{
  "experts_per_token": 1,
  "activation": "clamped_swiglu",
  "moe_layers": [0, 2, 4, 6, 8],
  "normalize_top_k": false,
  "routed_scale": 4.0,
  "router_bias": true,
  "init_std_router": 0.0311,
  "norm": "rmsnorm",
  "norm_eps": 1e-05,
  "lr": 0.0156,
  "seq_len": 1024,
  "train_tokens": 396500000
}
Below are experts of layer 4 (counted from 0) of a mixture-of-experts language model. Rows are named router (the router's row for the expert), down (a neuron's output weights, with its number) and show model dimensions 0-63. Each number is 500 + 40 x the weight over its row's rms, rounded and kept within 0 to 999. Numbers have three digits each.
Before each expert's rows: "comes before" lists some tokens at least twice as common just after its tokens as in all text. This comes from a sample of Wikipedia text that the model never trained on. Tokens count by the router's weight.

# expert 5
comes before: "0", "9", "6", "7", "5", "8"
router:552506474577494507458552515545477526551529503527540511536535502459554573542517493540570537511559556454479460492512412541477533460498492535521513521514458500530456536504512476523495509552553551
down0:603490547503464494523481598537490546502532570539463515484446492537514579449538563491468524525523576524478405541505533485465497452438480518490489472493417483547496542571529448490463490531506512
down1:458526498552503492542479489454508568466454457495540434470499455496460529535527504510470466488431591507455513543497470464451499471490562524540480488474487536469535499541543543524471465427591485
down2:454532530469398514427508509497496427488441476492531471493465470531487465424480477523493504477435434489555491533502506460469486502579603431422511491537530509517523512497479455509440476427458543
down3:477460459425526452481524479480466560466438556537491487475470426444575399519545536467492476495493548561463549472521504545515512529502558489505497514502403459470522513508430506499515509536502505
down4:464538482511419532538459519494534432561527576477472517489481482580535473466509541444434465496521495486485496522473572487514443516531454535469460415472499523520509512526438557430515538516536545
down5:451519467548431513470491545509493391433540453531521475521480566478493562526457495480616456473503479508497525502529486533462464457550541526482470401503531487456536535548489564485484447531492446
down6:456559564489540480531467505408477516511588490467467434548526513476466559505541558481541423462516551445464514496506480467592518608476524532515488461567543483420533531449543497505495487584451387
down7:413395505492520458464581513525476585451571492461541467516517492549510442447488480492501516538458544557520500478565478540498488496491519441435518477499551529508429514480485498517584481527488516
down8:548497520522505563479454494471546466477508493533491450466547526526553549509552545502573512494493483493454481513506539470496503519536496474468506486488499490443534477490526537421457419561476419
down9:527533477506510452491531507550445567487503469520493485562464500527521551504519544452596557475486532545535526493547351454481465499447479497519492505549528542452475503473458506554545534526462458
down10:521598508503461437555496518510469566519528462516534559468546504458414462536473485586472446485492502410496554521489432477497488497497496542519585512503543419462458482517460452536451535558542434
down11:548483567482530498531446496548498540495562522516505449617475507519473521470484509506553520516502499488503525466473469499516510496487518532490465523522542536540480512439495447513469481540416494
down12:413404531499496523473515492613429492493531510472561456542427460561457480554494478520519503515584556591560530452478438498453499506513512445559510528463466477439569525473470508500512456534520475
down13:492546494465538527442536579451478546459483474489419496548555496492495544511518438425472469515504530482543477466534488470483492482491520538554502441479497444484469487496452485498544548522531467
down14:465523547497490519534487471488537507443484485441503509524435534540440546422445523508360476465499497508507506485491420478494557508475550560452534526466543540516463527514503446440493567498500478
down15:565539534511558468536512484501567485586535602493519485445513450548499540545448529548475498485558547484504447515504514499442504553480536471524542485517505502511498496523522506512518433473526544
down16:496460490574445544512536449487565490410467519514523513495491588516498485494432477523529456509459453509473442555522443500473525494502519483494494499542492439543462481487482541506510477490471538
down17:462508418523507616425450521485532551508547535483484511543519524506529477449536486479421446546462525487515466556538503577583485446464534503442501479512514497525518460448585470552572493450498488
down18:454478450521517506470549480521458554474516519495486476475442490491559491487413505479453437458488464475478485429423460482507476462541541473525460529430549468560454544485534566522465523493473478
down19:511542574433539520503513467509546510430488451479483491509505491492516510491528531511528501466534534494480551512490526520532451479433489524531479495485575440532531518561501482519495545486520511
down20:502479406535514457520453467506448520550478551478503554535498522492491493551576576467513497479567548486467517515456490489503443546465503542479504516445534543432519530436484564448496509493479565
down21:457499457354491499442501503573505554480430517462455514498453530502513476497495481491520578433502546563498470440580443563515518424499534457490497529505541516495544485485472501485546520515511494
down22:549463459545585429491435564459416470447512475497470530536487503491450548497456453512500463563521366497511466469513558479470478512560528550525459556511518525495517459433441562463533487567504525
down23:492473554457476509501540485541466468461457479553526554526430561479531518499467503486448511491452491499538537561516525513450536498471442493592471477526460516537549441536466432627492528469568391
down24:430516526463547506504498501516533480526425517536487570478564626545485442496475494520472497434542519533475484480436527487523450509517521529482435544515493522538472546448544563475482544590480572
down25:502517503474519490502514522438444557533490472510514467527536498547518525487484442486517382527535554475520488491476487532433449484499443546500509458490491518476540467461433519468440374484580556
down26:529505530479482601533499525482535507425488536575533449443454473513518466484517505486505559520498428549460420548514511404423533538541574468610432517481511535469486490496506458462503552465473454
down27:514502390564539577461525440485492466508506546502494486499502508495539497471504521496467526481569459509535501471478471497543514539536464466511471546554494410460495505525496530471434521471421496
down28:558525392512399481474505453574413501563568461460481563551480492454511551515520514434475476495392494488514523583495502485525485482507484477469532518479523425546548505399509412501507470513524452
down29:480436533537486517541542533415457494489573448497511549557495495520457478387523542527461527446477575490521513503476444463461521483504460554459506506457465515488507485608482476455487482494500451
down30:527567550493556410506450512513547448495503543484519551473514457564528475470428440517482483444452552488488468545477469479507495506471509534454542564520584503490548524474417513506451503498537450

# expert 1
comes before: "1", "2", "3", " be", " mi", " time"
router:538506520580504549449542520556474519493506549512584509536536548489520513514543516560563581516560573539534516469540464477492490520521504550506574570558474551509445486564495536520519454543540508
down68:516525470480505487539495557492531554444480532631537442492529490528428460544571503485501512503564550516540540411513540445490552488487523502505485516534508476389489522486536540552474489496499478
down69:557452528494447565489542524485450551469424504539520521516504551542564514542446465470464512505443537431469457479418471512495462461449480494422547526443544537525512500439562537476509514472499484
down70:430512403417500460445561496528542454538519492526506439448531491580548441488498448534484472479499474431487453498536536495502564557521554486551541543556492566468536485489492503463536486551455521
down71:503523519517476502537564532442477497506524486452580521469542486470490463419513447436401468515592511538535471476524482530546520437519525473475505438503531546564486464509517495522527491494456454
down72:541522545569449451497484561480441560474444493418497509463469515490515489586468531475577512455484466567508441501520563520584527483519478501420467504502460522573511476560507472488507455482493521
down73:512515516495518482467503469526534490528463493526406431514495531511498449533557449480455485501518450463518453507496640417450559542435553515514521482470556508617461497467456479546462485497552501
down74:477517483520517500504514501520506521468495479594450438500422505546479518471483487568489534469467533463586466476471499431532550438484411565496522470522491492388558500534486520524502466510513495
down75:535567543523435450494477505486532526462474522526484508538541479543536438513532588464454475481486436500444499448514492481544557590557618435430469543489526537485479526487541462540425466420443492
down76:535498503520477541535525510447529504477481495519504503496431462490554521494446514545512423430494454535500461523512450564456447430514505494499487472510543590553490523525444471565510452510521504
down77:519472523518523503503515492501474563538571510441519454452516487505522463438516470564515488471517473533422526495539511543505521521493560583510486503470508544494581467447551485444547523499508472
down78:554459458511453576539465544462487545548505516539485476479439571466505555566476516528497529467463491468498545467502498532556515507493483539504525489489490408507496573507499477512498538509466506
down79:419490492484549545567480481547402461517524511502480565485419426491517444521509476486482526432462505529547438508474510444527554528486500559537493439464481445535508491494506501543433499454489469
down80:562479504538444447508481464511468561462455535495513576470504516406566502504469609501564511530478432460511551447526498519515486484528562422487471466566410523421435541435509439441570376525544458
down81:588451534499525537508485525449521547499505492499534494511488519492443550461562467534506513495468478542455527505512524456498461492514534523528509504508462474471475565565546517472515491515432383
down82:522477477533512508498477482464536497476561474453468506493500445569472492538548527535484587444467528518518541548495454551462482492505438462451459511489514563533500489550428484550463601497437579
down83:439530493484483471488535414491532477459521507528454518487514510457548421546497554484540435523527479478512427488609541469451491506519513490508487443498530424456551501489563476444446548507535521
down84:521479536442486502476570487433558505542477531424473447432522485500419461421494485509459433531512483445492411492410377497440496520495561532475527510548541531513501552530513525503438479565538444
down85:492455444533482571538473474448505491550503550542386466482475461493449567486496453480479437373491569457613457486516509440445501453462424485543522465417534589567499459488518499495464465496563552
down86:523482594583418513537534488482497453503487549488602439552533453566518491442536462536418465511479439499432569554441528531497522530475553456466508540574535550532483482488545545514480569583473533
down87:502552564474502527492519481482468452544504459495469483426498470458540519527454524455495470563501523431415513464444440502505575493484479428449508525510551544540561530498477508429455423514511482
down88:378532460501470513473524528475520533519530429516590513449517513531505453532457518429465483462536480510455522531479473498515483463448504512435461477532481468513563488500511445512519509470502437
down89:573466526513477489504480488502374604453512464440462465491495442486527495479557514421490473477526445496486549510482466528538484562553467509512536453598505476476561607506469478592476466471478514
down90:472442551485484508497478511550444480536527519476493438503530501508476475470473444523503464532506473496454469500450522504497499531461475511540470487464474484551546501565577542455522530520390457
down91:550501480479486453457425467498456539440502470518515542454454480449476480501437452506433483504425510571484499551534500528489490385497495477495495480483453502544535511521516530496416474506565497
down92:478497411508427511488425508471483553512502495532466495456435529460501480460504417544457557451474518479494442501512461519459503492392515440580503551576535549542464467493387518488529453501577476
down93:526512480459509490548494441431483499494535463494500562524556483468554537439486513515476564470502500512523455550539568529485489512500568467501462478441525568435529558523478558523547530461454502
down94:559439440474519507576523444496444457495510530549550488486482480531485492474460552420433504482565458521505465413506484540456448529529519565499501465465571541485541427560534544496469470510500521
down95:528445512516518481457533466442543524565494513532493547543517553505502484433489518427410489455602433485444526510481489523524504510457454451550549551494482489549571552550458460470489484477514558
down96:473442547500531487500498467490521431434568574516505503467511516520480558449487501512460491491454529493500490527489594493514497506482509509523552506541569457530503539439555460534489542502542506
down97:528481532525495467455489423518626518436510445546518528555538510455482489453487544495461444474433501512556499530442547506480469499491493552495507496463530449492510449476463504519625497517465566
down98:528531528537499588501511527555501440511513587546593483506539469434540468456481551524515523534488545542389482436527489524517462535512547519473483440449477477495577454441485427472496488527554458

# expert 9
comes before: "\n", "-", " The", "==", "|", " He"
router:525531558504501461503522505503426510467502527469534488531491485505539516494501564547568484524535562457434498500508459506549498503461536542467569498497529508530468541569509503496493513519541475
down0:452538515554517468492466487499456404448554544471522516483545465476502555472551452444500464528479507508390592554490494465546511516459498495532478479504536455470576512504505465511553523442523528
down1:523430502489521525535486518496500546458507469448549486543510468513463487547511576473512497486467519547467486503472629532456545486450425538538545476522506512477573482485621528501541524561488560
down2:545410520486488475526423513565459448464489459484470497573497455525476466489495482547470604480525526521533463532574506471457457454509547503515512478410483523490479504500474522471484519518500526
down3:488458531463474478492501538512516481484486509472407490517475502462457554528506591497558476567451452463399471553557408472499461454561507440546596423480561500491478487508501508547475613499466424
down4:543471559460449451468541574459451520515439510525524474492500551431426490479518501541501454453469525567510533476476546416489468462526456495447535475486483507523577515565497564560505501515572459
down5:459439519517499552409513462484441517455448520502440553450562456454449486514570532451518444480534475534509571458533534458488523527486531465535485470434546548511551503474515547485487574548566513
down6:502515482525510483446477528533454447521543533491485559449548541521542525530434504501482583540478487470528477434532379514524480488442491541547476522578516464487494525506506547405517464457494557
down7:442449490480464529561526496417506498549439531493562554449514499439519536546446493495538452526533492567532507486540546497380482539485554458558461492463478536410489499465462515543408493463505522
down8:489530521553547461461544505433532525472513474586510492486525500502448483445502466464494507518518513510501521465502502508453427457501489456521552512450556419488437510543496537446516472536460525
down9:477509546517526535463464508490446553522492526475507498475458552527446496522491563535542465549496488550512569489483518525492458576530490543515550535576525475497483511519449413601460506421485563
down10:502528549535524560543493507503490516518584385508555534481472480518486515448495529566428522528513476474479504473474522560542566508484512442496529522485554528515475485542508511550484416489537406
down11:503445433524459479501578459561494537546492532464482631430489559523507455506476484456505497549518486512610506441513532429525471518520496486533571571501436510444524514534467561459501462432443487
down12:485483499468476545411514491481547484489565496497470406526497472496441574506508449530453535531554472587450495493496464496564542443533486451468500573503470506480574489495475445560536473495472450
down13:525501520525480601475500463442606465466515430449523466501485478569507528461490536472492470505494454518494500501456483509499481549557503449444480472447540473498576504501531514484534515518550554
down14:487533460537479484493491505485508520439522478526529532478425529530459482506498535482392519420516485516492516550471442394449411489487478410555453589567573490512464588484477454492531457462420481
down15:569536492464514523469479449512483510523525461476547439429490450464533495495571560425512431483453512536478520543559488546471472499464483511446497527462461487547534500421540516493542463541522501
down16:485474476656484565456501487466582525502489479487537463435433465563466496527490520502522559446476437493545486476505496516469538504543534538543554535512501469484485512471507515487485498475480561
down17:505466494431565470583477494509500452476520463472542392496524535504512532515511590448526473481602502475499493533506508507448500579459495535488550479545506504462421500443581560468524484530492497
down18:525500440580490522494556480447491473520504509564465513474505506517465493514560541507500497509444405516457552511486498525580516466457575435549601509528516532488565538499488468528496557445479585
down19:628450515503573481506488549551476507507515497448473534467560552513484568525527463577465433542517461489554500500452521437524505475527513467463452414521465382525477584493489493481513495461528542
down20:497529453501527584507490553477487564522511473514500467479505470530503449507504536510499514452453510514527473453484482510486515577482472547498503548468374575516438491426563560436459547512521426
down21:461542476523507485522464598513594528548474419507487425515451469454533472489444432491563528501498523517471508546534502492494447555549519442539504486406482453518524548492475560433517506562410541
down22:434474574431477505492596493539444530469410512408457485466568505513500453426540503456383509466563523484471522556460492517500565488515483457468450513499511524505478493538474508559506507556506480
down23:477494584490526400522503535550517560559579459483544555511536503524482473523450504529518500502485541498524539456503545553555496549470544539533532537437575480481510464502522496486456491522471522
down24:458507494537535493462464500470514539486497490471456530485466549466496500454474539538410425525417521597467533502556602536561476469658518571482494518442535562511515529433462552533471530487467429
down25:513481463511502495511473456514560503576505449521503498552575507465436544511519490504583524490461515542551578497536489491439511471518446462553471515520518462555420456487439506470456500564524526
down26:517496504534443484532466478559469510458447501511482493456510475495489483515580517528478483490478516410457539512486487582418502500445471464554515529535444512492538466460448515510536465498453488
down27:449525435567422516489480501458471490538516539537477514499517491519494455425549490488478482405510405496531562556466500496559461481563522524467479571477488551504541501466541456408436580498580465
down28:515411576526444523432458536543443457505468491509473474508443522513503520472438554481527424495567445525580470544529532481517449557480522536480544449420560495464550551396484456445544471500515476
down29:492521517464559511551490501489477420493464578484451522428489518461522480516462568477419446516538516476455480491538407529451518533502545484526518552592531526496494523548461447507472514509489477
down30:488485550526574505540544517482474519529523505550533516508497490501410477576566541494513506483521561489492508523572595511462504522563498505476516521523553483513476570527529479424491447457495431